From a checkpoint of a small mixture-of-experts model trained on Wikipedia: 24 experts in each of 9 layers, a shared expert of 256 neurons.
Below are experts of layer 3 (counted from 0) of a mixture-of-experts language model. Rows are named down (a neuron's output weights, with its number) and show model dimensions 96-191. Each number is 128 + 32 x the weight over its row's rms, rounded and kept within 0 to 255. Numbers have three digits each.
Before each expert's rows: a language model's description of what the expert responds to. This comes from a sample of Wikipedia text that the model never trained on.

# expert 11
What it handles: Name word pieces. Inner pieces of proper names and place names, such as Laken-he-ath, Bell-sh-ill, Linn-ae-us, Gunt-ur, Pradesh.
down0:160119102079150144059099112114033126088181127158187090202075187164129171166082086108138133085135126128117195158102127125127078090159148091058107090125134181105140188117114098075081170130150178148100163185118142090132127159145135157143145127071149135154129098134160151112117165101100166100
down1:146145128186149163136101118063182143108109111150140151138129147039088058122116165112120106074077161128116163115076104152098129124123155123091074074132121128085140136125140098183139130118066122200123102125100157126155096085129154118186163091132152121174133141116162113116144147112117161122
down2:173091104157196124168131137116111142159127119107149132099127123127064139148056139133059185104109134164119170164102057174068137127109152158098076096080141171145167126150090193101137114118132130136119112171177077096145117140091100158156125118139138077090146128134150156101130133103157146089
down3:119073083167115149149137050136092138117150101112138159132137128121143125091185157093162104158223100124134120156137126158106090132123147132093105122047118149086123171087159078065151138126130109139132095126144118148103053124047137097121161114118165088198177150123134154132163101134117189101
down4:076144147120103110148183148139135072150123071136131087090121110117124126109111132127088048137105160137051121129148051165115142133163114185121144104131147130167123149142091149182137143126127177102155137192135123146082125098114146134176136136108125165082087111072075131115178116130117117111
down5:135086140180098147123221146100128116124101135155118114177108096177118149106111124128160154095109136141149111119142114115129131100144112095129173128130137100128134092149088131134127152102169129159064100134125170176108169130157128134106095123168141125072104135164129143110128134067131142163
down6:150156110115149122126138073131129114128063148116122155220123168132085128131139053123191114130062126093092184152127136104121133106137084070143134100210167122129128066105073177144169168126129164126062128126092121162118098133143103124146131194140145090113110105145150158123175157101183085100
down7:140101148129136130141111131099121112187132109130102138072148112140148150142097100147087128186058129135173132137092133087107128100136134129144104169127138102110133132137104129142119171108161080198121113142093147118157131129083189141129097115154175112103039131137121126175158132159092131146
down8:159145123162107153179134211194090102167096111138110112191143111114109134199136058171170128159171184111120113087135164124196181135100126123133050127022132118096120139127061171131149157122136131118169122089099071125138097130116156137087076161145130083121139121136113110138196224122140128206
down9:099107079116152129164111140075131197103104160070140131073163125126135152098124149175136118133150093140145100129092134173084124123090126137145121121125159153144105150105128090167189111125114089134132149109146097134148099116122109053108163155150086106163132166088134118138179113130141188121
down10:130187153157129139138066128097150164153124128171181144107148135150210111100200099114114151113160126135154078151179084162111127115175097108116122123142125154154072128155174079146158171107127126151131167135127124130128085115112104105109131103120160085218107208123120105138183145064086121162
down11:102190138100148160180053144136176133123170155084176138117168120121107110100141112131138141101146136136117142137124124119083185155086166118160140084148181138121112158143116126143132132048156201135148149125135112130135099186098081147107093178122140156150108115136123028135123090112121174055
down12:127058152139099129103114127102058130107134120163072103103084126181153124144101130167109107115123058145138071157163099133093107138146123155143159156119131134128140118133137110123143134154140141127065123153177159117168080150122017122133141083123117163139091122175120102125072100135107134170
down13:082161134125109152115147116108055202090106123098094123138120098168130127030044102125116131119153124052093135125095111130115119133160133101117111160108140045071094136183069182099130124136199117168121162091161118103130143159089101130084104072089195144111110148130160136102176143128144139162
down14:119133089045132105117106119163148148109177169143129104139078173128106142153124100070158152144109138135132080143147100096073142176057133177108131150082148120112112105057120158062118118139177122120136152136111114128128143097131127107184109126096139167152097181114093112135114158102128092098
down15:140095151149139101106153121089071084073093184119132159076102101150106155135044179112119130100097119160097122120125152086085149114176157115156152061073109083127161132132130154117122112120105120124124172127163140116115125157136181139099145181068111115116115136145133117115141130128100132116
down16:123148115124126129144041149129090130097153188176095053116128082088144139132153112187134068099122097118109214105126158158157173084135108117122136150122130158109106152127063181161146093140134098038213126122102121112107105138122119124090189059105154127059127103077125156170107154130065118150
down17:144102114170104133134106146070132160161178109111090140086074143123135116153169158127149122135097133106097091090160186110095109153129134083127124100167127144165111151175137142114203093143076117137174130127074115080119125167123163132158151167115135098133168110135166212090084171084109156086
down18:155106140125132110103107139087161060080162137153092133145158112127123157101126092121106089136105128122160163139124121097110101091126183131109123087111109118137141169083145136120105124123131140105098140113118095129149132140109072147118141118110131135149122107086105201142143112141128116147
down19:123073138075202138147158147120075124122171137135179116172106111138167067100171104115094150144158114126170157140077110138129134141130116130137122140077204122093099141095027077135161135094101082073108107145142170085130108152102128133087084126070119126162093165150163076169146056148126193145
down20:145117103137148133103133133124128116161171128197122115167171143107123167086128147098124113109145137163131146135141111141073108190135137128126093104130114130117128064110100077141153124146149142074126157168086137131069108075103084097175161096094088126144059133139172128057166167170117133186
down21:111165082125132079129143114114151086117111118094109059094156119155188162126122129148155136152169161096098138156160125122105135111166094078123148064182099197131144107095166213130122129158097138138140136157086128105116152129144150173127131107192095135097133119121125125095165108112100077153
down22:149121130125159102166099142182122161162095107113153114195165153123161146123117148186155097091093152169112107121104117114120124134090106147153140194168117129082094138094067105080120133123108099087138100154084180122121098106128168130134165127179101118116008135100149124126204130154178131186
down23:144158098153101157158162047121178133107094116095131086145159095144115096150149160145160123147118126084138204119109051106090130136123093125128124143092153149122132095201141079124100134114189162173141118136141113119105127125127107115151219135195093184157145125184131128136122088135121118075
down24:122135156126135100163206101138108142051112103197168162115125128104170150085131124147106122131127118136128173196104077167115090094174092158161115135144086142121113137175147132208148135177139114096102131137148128204174152130145140137180084119167116143103124140091126116080148127162144104111
down25:101183192075083129187102161137121122163160129136186123081157127162144110105148183117147110143182095156153185108148123131101129151114176160128074084077124117182114201196126128081094158132118131147121146209173148100125079101113139114137070150157125067142162132144121147123153093179117074142
down26:102105127143091129106137093144148142105026138127132105166136121149122122122113135093095139134125121094137171130142080100100171128133143102063135150139134131175155151039084178124103129131097131139118127103044129128073165110144165119108072140075152110134153127133114124104115094140134145102
down27:128094135141137122047160155157085032108112124139056137136147147119118138114159116153105132128151150114127124050069136150235126164046117124127102108085101173109130109101142106126136153087098117137067129146158138142140133121116143117112143056062117193087099096138087101157076108116136110106
down28:108150164099125119112126105130126100169091096108129090106117127121123109126147105120177114099091151152121121208094112162128067155160143157115133154181177129087154095133111141129101127128104110129153113161097099120139134156188106065163139082121119112058074093130093138091129094116179116085
down29:119114110105150161141139158124141097098086114116182126113152182108127087176084116128129077100170069131124130173168098086076115116121066169089168052108195103131114141110144125169091126112146102142121057125140093116164206156107147139107110132161135100166100145094115173128118132145128114146
down30:118127127131157083100063100134195105122111137171113118113168140137102149135170127076102152139126127140151140066187076136129144166115053125108163145107084100189187106120088081137148114150133113151123123140120164142094129152108134113120151192185097121163131132130115152088120133139128172090
down31:085130192114152052211181110080126133067139098100155128173085217145104160118080135140154151175174129114085107133145149126163097090153085160118099136098147132128200127073157134097134087159160173178154079146158106217128127165148105090115077098105156127127142147111079037142139148127132087107
down32:123087071123126159101134120117143139121133161241134161160142073142125118131203113081115180065138125114174127159125123108139152121071096124188099134111134149065085137129139061087076117128064129156166124081138115185158181114193153117129132143169145048074115134116131143141108089148092163136
down33:121135089127080172148134101067164118134123139156127122141137111075110128114148175132133154091132147143098148126106066117146100173128174128090145117124158125149149141134119164121131114181068086105128135101160149178176121109172053135121156096147117071148124125150136126142087167115087119106
down34:117182119151115112127117150100129123151146157136143110116151129119128174197129096182128163138154146147110096131133127106108131165149127127049115164133057119181128140100151152132107136120110201113125140113144185086154181140112137117132149144086179131024146105165150149132117177141147123123
down35:084100122113123110055129188106077154139094099143151128118168136132175140114104124189160124131078122168114126121088143082132090131094128143107144160133113187110103145132146114140131100182141155142125185156185128119213102201119155147124121196174092152091157176131108182148199127112141158170
down36:088191040132155117202114091058150185080142119146149121100189145111129083151145143158104130122130079079140136077111112133146111190147120109127129109140119134148112137153129109155099066115131150137155136141115178120155161193135155171066169168240073157090121086130091226125150154091123138132
down37:129098157129077238141169130143091118118177102106117182110119118126144119124148140132132190122107126115070169124131142101071129100137169182124131160099101134101115109118112130125075125156105152132125139116145167146185133097104138148067148130101157133109189154099150107094123089171026090058
down38:121126129213158114089160176112135076082087130064118115102110086104156161111091182142075135109082151113043112133159100175124182096099074150121134117085132125122136116130027112101129122140138110123060115061058138097191102145119132140144128148130164179132146078175114100133132142148130116124
down39:113162110082056119169110140100150130087131094121116118108094190156141133122147113121162091096156088125101129174129139114119116107126169114086199119112120079143125161114078070141074138111137142150106159145122118105146147144143116182118135170188139123121175140131197099080142148151097164166
down40:135160143160105133139134135154083149048079123121166151122136127170136111122169167087073113146118116135091139144162128122120115138071153132142152121130107171119134176115141078133118120115102138097132149110165129136135124100143127160074147150098113119120109148139132078127122132104160098132
down41:094155120136117144185122122124065119100159054129095139206118097054200140121131116158080126084130147163142087234182113133124040190124151120132108124127156122108141080075124136098136123092128127129174135112045099166097155103145124155107124103083176173145117149174152117133122132125153148048
down42:138111151127135144165114117113113084148115136125107121162099116131114116136131148154104121100128135154078140153123129133051163182152111151145136239098185111180077121098098091169128070170143128129204108116123124129102146114198126109127150108104151109141150129156125079133050140120177104131
down43:053206140126143137128188166106177125193091110160147143097121154108119093149145116105093122143195120137121129090099153138197171172139151173080054133168114121108086074137202126107119157145058137152149095155132117106220159097121065132063117125087115149159149135099249127092119102130185189096
down44:112207113147110088157127102121151090187127099107144132115124149068120126109108151092162170097118089180121178082116172095153105141095167140122090126098136146089126128063105132156104201145129152146133144146137160120134103076235075112110103101140136094121144116104104128136087115105134154190
down45:081115138110234181141127138146136173084138112119145068118137101173132139136123149136166075130110099140132154088137128075120102100086128093119128127099107167120142034132130121105097107103079146157093188189144142128154065047139168140158136067241134161128131173186149107115108178072188135116
down46:126126127198180130161131118116138124162151126119112102123108096141150133097141097090084085115102116145094124133155122112179200154110089164152144075129128061160143077160133127147140148121084145057097142104219134135179150157137187136147103105141141128138145164132183100093111107066117122132
down47:149121124134094089149128098129111138111105125129135099094101143147225106170106110118145143135146103127134132123162115142114100153065125104066149109090137138161150134087119096127104128125112126091173164110153190147148113127074143148120028168150095159096112132121116131161149110050141174124
down48:093109119135157098047089111169129161109124191093188142132139127137120069098091128110086152094090128167146145105109148118140110063172131118146105108160125142150132081160184080141079134105134129097092141163141137162144125130127108115105106140119094211144111140161112117073110089073140090143
down49:102170163101128103083132132127128164129094141106100143161187126161096122122124110124228142089076091165124145123134145114186130160182142127113161097124141147168097108136139154141087101119099111109099146148158150125081137224178174093064125155119133112146138168128091095045121109199138135169
down50:121124119134136155163173136122134151128110162145066062086150114127068065121098123131132107115069186165178178116126160121065135155145163141131159119137166161151138094104151175160176123205085124136157131131104111151151109134105192123157225200106060129151140127083052129070105127108132159156
down51:098159103093163131140116142126150169128158161044173129134084106112158099082123135097128124161098153157086120149130094155089171099096133178058094177167118110069134115150122160126130147093187118125118114127089097083078118133114129124152134187144118166129121141156067142117156160115135100115
down52:131118123108106122140140196194080106149119088057220148104082118152129129157156162097086090205102147061156119136120107111129097143134145120083156161160174140121147109204127133066134180095103156136126115119135110127173094133123171100117189109076107145099104118154066187140121144138126131117
down53:187110128126184166122100115071175191144076128136151133187121130172094152117138123133125081136132115118150112149061153129106182150102091169144105135132089137084140103110127133153178134151117126114126114133161128115154116089243144167148127067124135119120139144151090073116132129149117133080
down54:169137140121133126117030188132142111169150123103140138135164127186110155155077096110113119119119132121116111120112135079115141116100068121117100107104147148105083170141104119163207094116194130125075090120108160104142138145052090090118131172100153123115133127149084052151146122105122152103
down55:119127141176079104207140179080128095148186123082124026113125092147125135159141096093102075107195085125134075147174192183137120173173088114142061150117117099069115107125116132119162146131111209090130126151118061141174135129113165126101177128188064128094129134138124061121123121116154149135
down56:131086080096134082177119168148115106090157093102207179069060144135114146137120109156114148165131088173139075139148056142084121132121153125129107105043127106108072122121084096213071147105092130102120184090147145180100160139076161129140108160190067135137104106116086116097130127160118140134
down57:063124099123113123111189136141114131120120099099141198081136130028139097137070042081096109129127118145113104147152104141122076056122148061090155089155067130138107132105109095140154081164148155105138167135123118097090137101108137102115138132115117141127078122081079104131102144115087160167
down58:125131131130193162171110144123104222147086154076089103104081055113138119137133127092158173084126126129136151042100100177082113082134143109075142115125112101140142174143115083111128136088131107159092061167130066115131113128118121075087132121149063151108155176130109115136152128130148204166
down59:163154134111133135090174132140087070165099139146133124042116141131150160126127135194150113184089099160178121138116126115122106119141152157129113128108136193107088162142131129131129176111126112137149132141086142118140105196148109097129108117105149108044126081143067130119060099136128079122
down60:154115117142144147100125106129121182133100128211190154123105191155166116135150133152122105181084114143140076144125170155168136152090125162147116113132078178209172127166120122108057116136137129116123184124118098143085136114142159076141078092134156156141164073096210097127130096138134127212
down61:146123073156117194127145146130130107133128094133169121150180165094142136183068138128036126121126095174126137146147133192157178144089129179120103177111081109184114086125097172182164046111110137164177123131249101153141122082134135176095146128172197112149118169126115081072087060115089137183
down62:153118098163133147192012087141159143122096162180163163114104145131171126069108145127148078140131117080074120113133145138073130142133095121129126171105141132117154095141164099091162119163127106100107167152126133066151150159140149092097123151132105126124172096128117134138090128078158050061
down63:114091127090121168062103104093146116147127214116087078132152119188149122165138131085219106147163123084160128129130125128157156120105130125182117181120146080155163110097132109118117105151120132137128099089110117107094171167187092120163107169188140139106126112255166090144066135110137147124
down64:108148175130138136137148097129063155134143131159159145093112117096200081117120145120152235155124075145074117141204147132112096124130161090066127126124149168110117105159172122129091100129151168114135166167127149136093119133101115017122148104118120135120148183118132154193079106100131114092
down65:144092145077165073067132154178116160162128146121137131143111123110110144200121118113098172120090178131120122134104098134130133096179139113139135158145161134135164050051203102133106146154139154097122140129088170146137069057109134144140154114113138164155154142096046137086134163167119145136
down66:129122127114172101144100092110120137144113141119172081124161176186141118126167145171117140114187122157150105097068097090102148183114142151164122116150127174092140125122116144084055131108170139121139083160153136091143139077083080121113113184113120141132119088187075094147146108174126148165
down67:047145142158134160094030142167156126130096122103175126085173033145128123101100121113167146056089135133051144175141127157067115208085133089102134155087170111136160117204125181140132125108163112178170177153119114104133187077165113119105116125119134041049122129165121146133135130127112138164
down68:152175143074116130185199134139143105138125164055114152148163128115103138118172037155089168132191112099138165134118122165110113135121123150121147184104129159094148084141145080099097126136134134096142109150116079185113075123119166147116155073143097094127108142119166121160158144129101084170
down69:124127131066078094172130137143131146102124068146128126147117150164145138177152127096150092165127122119114053136165133101096211139174204123098176182133127236121169133115114210139123132140098169130081116179130135163097136165119112151108149108131151104131141128117103141146118115233101119122
down70:137137176131124110077123081108091086120157133086144138056040173169095170136174101032149163130093147108146116123135090134137115097126136130107162189140152121164181086130132090137138113177111160104133044124098093135160151147130123112078134163087143191108130095146115131149061131131104150125
down71:180126110127176132184105096164144173133159075121201123131109148169144155143111043160129151138138221127099172184125109112116107136159130122076100087127119137126125139122151119138158112147097087146074177138164173136111102131147128103137097128116154089187142125099115199138133035137129133134
down72:155153138173124071146146129173143072206148152139095132130059137117088108119129131108180096149138117058153093105140142127178150149142043156141171170172038135067137129162124159140130200164126140120123167155101123138166109145161124081103128134068160156116101133136128114147133160097126145082
down73:120146165119041114137175118113099123078105129111131101119208091161174156076170109155072107154171114137160192114162123053141184090140132155147167132120121069119180160082120141117097065071129150146111150084093108146095112143129157171125095153123172157097122198104109096086126083088089110070
down74:116099130152134166099132016124027124135113127121127169157120134140147162123165178134149138113121143061124066136133128136090129176107111159140123070148100181108172124135170132142121140098150173118132096093155130120060113130155132106096161154163134124106153174126118196142073180123121143088
down75:152082124125134112074118165120120133164077145067093116082100126123117163134091192189077108154145154069110168169049144124085107103133121117104137148122130140143161128085133159133121128121110127082102091165083116130133122106159115177123118168111120130129162095109136099105108121060178054155
down76:144082113169160142156143122123089124143115096093158157121156152146122125134117169077164090142051117134118093171118104042142129131113086157210090105146122161144090154097053139170108126163110134099104158131138133149098096128120150187070105121117106126121117128123125127141169175165087178095
down77:124147107126133118137177141175124079143144110134079142114136155148110107093123175140101090145195154132140102094123124129204143158180095140050050125180089108161030134150157172086098104151136154068172145113134133189105166109092122086113132107104119126121211129159202132136097083129106086192
down78:142120158140161097118120161145158096116106081108104098090150125205079156150126047133098073066120098128043169174126032105111118124127072127080166148150137121180130101134116147119155163128085138138141182119158106134135152112132199111128203123204056119162088095132080114157129105147134173129
down79:142090134179164127136124128167076140143109069137145100121152098071122148128157154096137124115171090132132119165120117123127139127147156126000146136131114125134138162130122132102131128062119119024123160112154097180126126139094152149137117124169160104122132103130179128114085125127121138138
down80:069131116120047116113151075134134195166078100149094123126165103150121087145067138106027069075160108133164118150225122122096239173144104120065116108166114139112126129118168107172178139111129148108134115142170113126138126130170076141098168147127130100162128163055133139139079138129132155122
down81:198046127091127170064182147110127162117143141116139136069084110130141153128093137113113114057109132160132159133082122101119103133153162195089159039144094127131098116131163147082155106091067130139142119093120139123127149128114156179095117111141121101090126110167088090182094208160123062167
down82:141104110158128067126122039141149185135130104154158157128110076153131190097091114111149126129153139140132125108101102172069083153098115110191096093131166128145151158155154145092104150191129123091121133075127145127076128125144098088126129138152118167132150130110142107133130146141135142091
down83:094131103106172111100114118133059125146197115166109170140168132207123094201132123169148106164118203123173111108113080148189107033075134124122067140099151184139159095102132136146131115121096153125137186158147143097145155129173159143178132110118110132194136132180134098134121091165138066184
down84:117115153154164126166107138048148116127160157142125121127130081030049127099130083123133097113149101129168133109118163133144118095128112118102120105245102079090169116164208137142123082195213171104139114109158099182135140067104138153090059151105133135120171137105171148160116130168183110125
down85:194094059165126099172131093189150168069096163097137064146133127099122163067083120152134126126119129114132137121128146138148070132101081153110098203022101072128110162129209167143142137098118078083152116124168141126118138167113112096086122112132127129134124138131150153075116184149139141128
down86:089121122121110093166140124194149115162073114114119183071085105118140149132143193154150233117112123103114132136083161099163099127133127102104096104117169131131110093143146088117097136135115119052058079151126094143103126135150152144130156091120184211128180142135132134122149095106074165114
down87:124117176115193155109124051154154098170150113126150219164098146170094134162071080140134121112126130079073106099156100155153163164175124128105157150125079057160090127135099118163193135150187130157132100169092110145129145147114189067147121108093181175095170135131114131098126096157098174166
down88:153136123091105187174153129142092083134082131103179109101125165121118126150162127106180109150183203153179138152089117088112065105108151088126171044099133138155081166097177119113120107141150129138128109153158096179095160125139053149179087112088118165112111123144122094130084148183062146119
down89:092160059129117114154151123117129127127162145081109148079109201167108068169121106103134172114143095145068143127136110126124152084152132105123132205107121153244177149087115161155109160035123133127183139136073097087141166104141139083120100195110137133173059115117156096144119148157167107102
down90:127130124158137164131079129136139117156135148110154129151125128161156154109097150111140140146210142133141122117136091129100083070114185128112129121106070136145112166078145087125144126140138155132161116080057134167111134129184118093148107155168134130095141151089080137148125074117108130144
down91:141102140157165119147139114079105090134173165070137147172124124143150136166146095141097083128106119103115070193199086096045184085090111128134124080107140162154231156088126187107093141110088147207121119115134103255118143116140123102105118161165114125195120147146084109193143165137134107205
down92:182140137116062145183127165112153072122158104109149162139184136127137078116154179193089128150152117134141125098118153159095155110131060154098082062120124179148176078090132125120118091096173168110179103184116150123117133166054104158116119112127095115107094150055085143144123127135111082128
down93:112123136111164120106128082089109126094151082063144189147086183126237133132088139160150109184116128094152121134102166150132126103056144086120122136143113167117135096126174139107164180135123141120131100116192145125061133129165160072158124154167152124084120140115091167200125085106115140143
down94:186144175074098145106181134132133141101157149140138150159156071148082160159108144096105126177138212064119133130092097132222142101110138107110151128144096141152129105110110152115105171133129041182124122153225119123154117105160127200075117170132187172109128131109129105168101131106089117116
down95:082102085113123062079175134124095080090085153086167120148133083191160152173082116098128087133102139125074145136165122127151138092128169180111127144109119122147128198147150149156132098077148128126133190123127140120112106132089114089128138065125125131124069125096148121157129094132110072146
down96:170123133113131111133132107117105144183108131070115089103134110133146189135176111107153115082052123122172155080109107174041129174136129073150090134062141131125140104141150138171129136110165128144131097122093081107140097129165152119126109134111121166102103100155170123141082133138149142136
down97:125142119112131159106126172136116055117087126117183151141109154128127101134155105115103065116136179109189109126134152167145128133096125136115076147132072127107109100129130139114069104097164114112064139211130084174129137118202117126127129143132090121088126124110132113051094108119146141118
down98:156041081160149098088101183120192175116156130135089118062134113101145136119119150150134125074093094139131153095121102169209115117130099117110109121129152174148125142125080154125150130109067111142092174085104129156151108177144073154129124099117120122132116136133120108118032141083137114135
down99:162120119135151119092105133184072119125181149117112101173108083144114151140188142094128141141138147122123121079125072150118197127083121153130124173133137140128138174130126146129096147125084162178105127134084131064108075058114138092076130049170128227129139163105131129142089141122151113133
down100:098151144076168134094134117159128144128098117124102119108207169150122095107153139124131139138141094126121106118178128121109159148146124161166124103125130113111116136128127094113118073117141121140156106109190144117116071130105080104146128113186164123053142158117135128152135147152186115142
down101:147149140134116138119086152123156146180159126111079144164124162126149160161161083096125188118080152121109144084127105092089121146082130126144089130165122185128133182113126075135156127139129174152146125112087125106150086121134094118135095136092048156102211115155133084051103158148097104162
down102:112128154137154154120135070115109136193153157095099131167145122132091148042143119149092174161034170142126046116149137072174098083072096132161136138109119157132173159215074143121125151130078126114157146122117056125198154118088119125186145151130069167141155175105113123120200108128165126125
down103:099150147085114135133162079101162104142095071186164148128137196160212115127121120151117130167081167139132135033162159117113132174098082100143178170151131109094192131136073194124128132148166142180176089131140156103127114138115128119134117172064140144121134105110126175127171161075123110105
down104:165136205088067106091150071107119144110140130127098177120130147140066132112102160091130139133118124151168122122066135141136177096151115160134111118106083166094090079173102168147087116113176086162107049113118142112129149128152109135161096150169158124139130061165134111126074154189198161112
down105:132161115129175108141153148114154182133102075133135112180129088127098145097097116147135120174109128137121060213083145129129171121052105123096150168129089115118123116126119109152125125194136135099122054145073088106182048093185139082170081126129124114102140125204050189158125170138128146076
down106:113078195060149149176156126147193130131126134068136177145095130147106113136077110097137176136143096191115179126107085101147118127116118135126091120118109156119173183134085115165085128110148121156109054215171129038124125175184067058134112109097150119128132095124125097134137067132130137070
down107:065157064136136170143135152117134145112122148101162127085103164154093153180150092160083097036109126088123181153148095121113132126156163139116122106107094143081056142133118113154119101100065117183087189120098133085105108069170157106155099125169082107094155105078124098120161164137078159019
down108:130162138099040100093180095064115106122124156133118167118158092122114144125122121119122194105110145150152115142113113195151184098129194114174121075131169119144080094122111057136114147102127134175163124122106076141125124113175172110082131137079125131125170143165133127113081113136030100177
down109:133115081124131128117142174110127170190184130095106105122100088143176121174114144112099062095063125152114159125124099121203098136158192085103132094090142136135127076081089128198142112123134114111118097089144197196114098162168129128137149158182144176138106075102141177118116065137111121117
down110:072166123151108171086134054117118188095128121114085091110193168024123137139125156132064151115068116120091114164129119115101119128125101160097109082110054112121107095159194167153130158133076120125135142110130105128141099137152149147114181138166168117095163128147093162091121186089102127039
down111:114150122063105086146075095134112168139104126079135073151138104147170118174085169104121104064080085107157112157054150187099118124127129099121166097099114141187151096118114167172092132075070158091058154125160137098178120117141144135124079056124137129168128131147038096059099143194071100182
down112:129068097137150132123151120126135146117108168115136142155167153095111088119091101123141109102142102147152147112130134146069136164191112158161111111157130162116155092108124117141124118120084128128110131149161104135104122121058127186132155098165109095143059125164126105131171134149158107160
down113:091090211174164138109136129137188132122144118071192144125116151098137107088102154084156156107125124175120159103119081110133132162133092098082163153137107145110096142054107098126137091142090095148063105129097076155152130123075100157135168112156129146163111123133089091131151113163132133130
down114:100119107107131118108128125082127139106098126112174108125147123107140195068055122157161171085099063144122179146124192153113139127113114130114218134210120124158108089122119154089179118143082184083150129086104095087057123124118215143120142130177150155148098151146116126185139123155154174135
down115:077099139155058079119163106119123145164140127110155141149135112133170156143135097134113134107114110139185155076088095092104143128103132156111076123132122150139117122146117058114135205109120028130069093154119152149246137159183152102166141104130100134080118129168122138122146152110105139108
down116:148173148105114147149199181148106118131084078132117154127150133150218125141086105106121042141130133129102077132121137097166185114155159152148172218164105128124074113123045132101120120127165134067108133128132183095133131084140178174078086163081109137099065127100116131114104086101151121133
down117:128124090114153186124113096133134082110143115127119130120076168158117130147126086135101132130089181107105093105119047147183176164111177158126137173128119155113111054135095103143158145150172128121178100122120101110087128067118125184102178142080146132117160098161189143155130056149136132179
down118:128160227140139147154109117145094162128097104127116125195121124119123152135066152146059086113136192147123099164098055136133199133150147144128100159198154132129116157177111198091140139120118163168120143178127186134131106151130137121139143118115142106100112128095056142119119123078117145108
down119:121080091161150157148186121136154105152125134076079105130127129085094119185126208187106146140119110133104106109119149068111104126095094165073088155106111140149168117091191117134195152119129174159126107116080192076178172096149141216110129132067160127117194177132129154104115095099129125139
down120:115139148111151136123117135144162137117105066113159168169160156122095130097123200160137130050140096178076133106105111151080115155136161106144137114148139120119092159120123141140105128095135157144113160171191109103119138160097123154103085135107110099162167104093155209148141124100174144118
down121:148087146140119101136079162123068157126066138130191131155164102145110115126130145130172103147149141116166157112114150126130137131173124134099156165139112141105170141137107129124138160132126118127029093151165121109122120158135158142140063126130140139133139134109089126088146106178102151148
down122:139176169152137183121145101123126064131134131123190130126126136123119159134049128211080149095175164108142108139112109084057129141129124129145132096138101178179088169187179107167190136113085129087140129107133145144129107151104068115118147131133119105134131129147152132104125132110193139097
down123:121153119160179141129168116099126099107066118160098082139158123167144111085158106148147122121138105116073117135175134065177116163087124147165108119152098168153103151077087117134213114175186132143187156099114103121125080133106129168154116128118122118110105123137112112158152123144104131091
down124:144185150125101128124096105116104138149129165141126154108155074039141125079132178126083137141107123129089178113155150150139072103164113149122181072138103177120097135147230127140080091114112132151169123180153158130086106129121092089098141101146157082155155169139124140144121168175195195135
down125:120136167162134133110139118142146136078118121164058171144103124139189119146134121112101116110150098117167132142127085193167167139140208154115090134080140146144216050157122156108129146129131121128119122135055107144134096130135125187130107164102092108058096053157130126127128123156151106102
down126:131120104184165097167092120190133109115135134165133169089123126117121165177151124180095131068159130141108123129187069154052195118125146144127158147144093072127149127132120137114158123154067072071175095128119094144097149137060163228129127078119148133149088155122132109116146086125175133196
down127:136127153137159152162068123067154135117118149109130114128170112068126128092132126109113109120128059122222133159117108144134145184094068089108108108125128116109127127142084129159119094098164095108133123127063120159048177130102100127140143106150128095183091123187159105115124209144128152120
down128:126117131108056123154128089138121135141141180163079173117194113122084186109132077151074132126160132130133153122109127129161189107110099155128161116115129140124122123171122135147080152066101152092140124140142085153173138204175132119147202081101135126131108183146091125130106141194124084151
down129:124112130085137133087114166128145089165136133129058144126136136125129104133099121117138118091146079152130121124145135131131096114120133131122111109168143124148232185106079167091137146079147153102126123122131181145079127199095123098096115104095120150148137126215125123091147157148154127140
down130:118173166096138167169119100131173158101147115126152130127115155111129120155068181042082204122118100097148126137129118114115113084130099083165142112133101117132163120138113174153157122164131147095147169144108085067164103079167102126130157072107098145120162132108114125108112174162095118100
down131:071121125161162103107118150127205155173129134126050190131107123119115120140110184215083118127176102040178126119175143166111105140091158144148154154097131118126113084086079132107173135155117109109132155177128121081119102124044114082056122143144159155180166119134130138080133085085143099016
down132:170138180128117174111088110126085137139131120177144169155132178140148103128170188113107191096119137097136152177073118095135139152117179107067153145114124130133112144177169077124145137067146113112104121146127121119164069091204162080151181116067113102096161163059096076120110124152125202149
down133:216190100152061137092135151159106113125124119148154137129241152108099149100133128127104154111071132109101124160158137169153112137178129070101126126131181133109145139106160141144065165122193136097171084147130157148125117129116061083104113130186163098125113126130138127154144105098092123107
down134:144120121126117109129135210129132150135120153140115165145136079084126109124213149103116062130111128085142130147129141158113133141113131165117145136081091140132131148129112166156102087144163116097137133132085138078125121146098096092102175093128168085087161138128139107136157146174156131096
down135:149091091147191160118161159149128143155121143087122146093171151144154130188177122111075151133091137081135127112131103132116129087140136102122124173135124113143152165111075071127096119125148152148136128149115100127157129132120105128157064126146130193117172133085125123175057117162097165107
down136:148147154085136097141118151025153127115147153123076133143119130178100182125148119176118126125150179154173135098113110144130125161140115123140134072099175121137122188065177113206145166122139109181108126129163103114151130137100131123093119139115164117109125121119114133087136103131169122133
down137:041158116151121127119166153115207106129124130122140174157100127082109105135134090051089100139117158099115177091137106188137151104067101116109096103115126180150092177155156114127116126126145130168133099147087139154119099096076144125083145089124150135110183122191225130149127103123179168101
down138:117160186149099081102127133102111089185123164086153141137137118166106116069158219187098127210093165123161165118081137124144090121125133152132127087144121135124139105137086123106086119163189047083113073168162090132136185112170107138101120107176062166105102082146157133116128168152073120135
down139:129133172123155144135157103140121118154084110150126137143129137087160084147151128114134127130147101197090203133192117146102086104133154130160128137140117118188131138140213128220150105122135088149179131117146101109141134122131089140094070166101135098170128126119129130107061140114083123129
down140:090174200095111156126160060135171123167119135181183128086112115157107117064169166157141170121053124206123124141134141115167131117160069185168112209155152185065109121158146150142133116127071160132143127150135104207153140096134182071104131109109121165135164106093142095091139059109171110163
down141:159098150120147157172120045071127167138118148136156089132151177145123156148127077037154160086219135119147130093127130081143149146167185120149171048163126154089101118089144207137176136118159067103130125080113099154173107136075134093085202164128126143168111118160142112096103132204136120151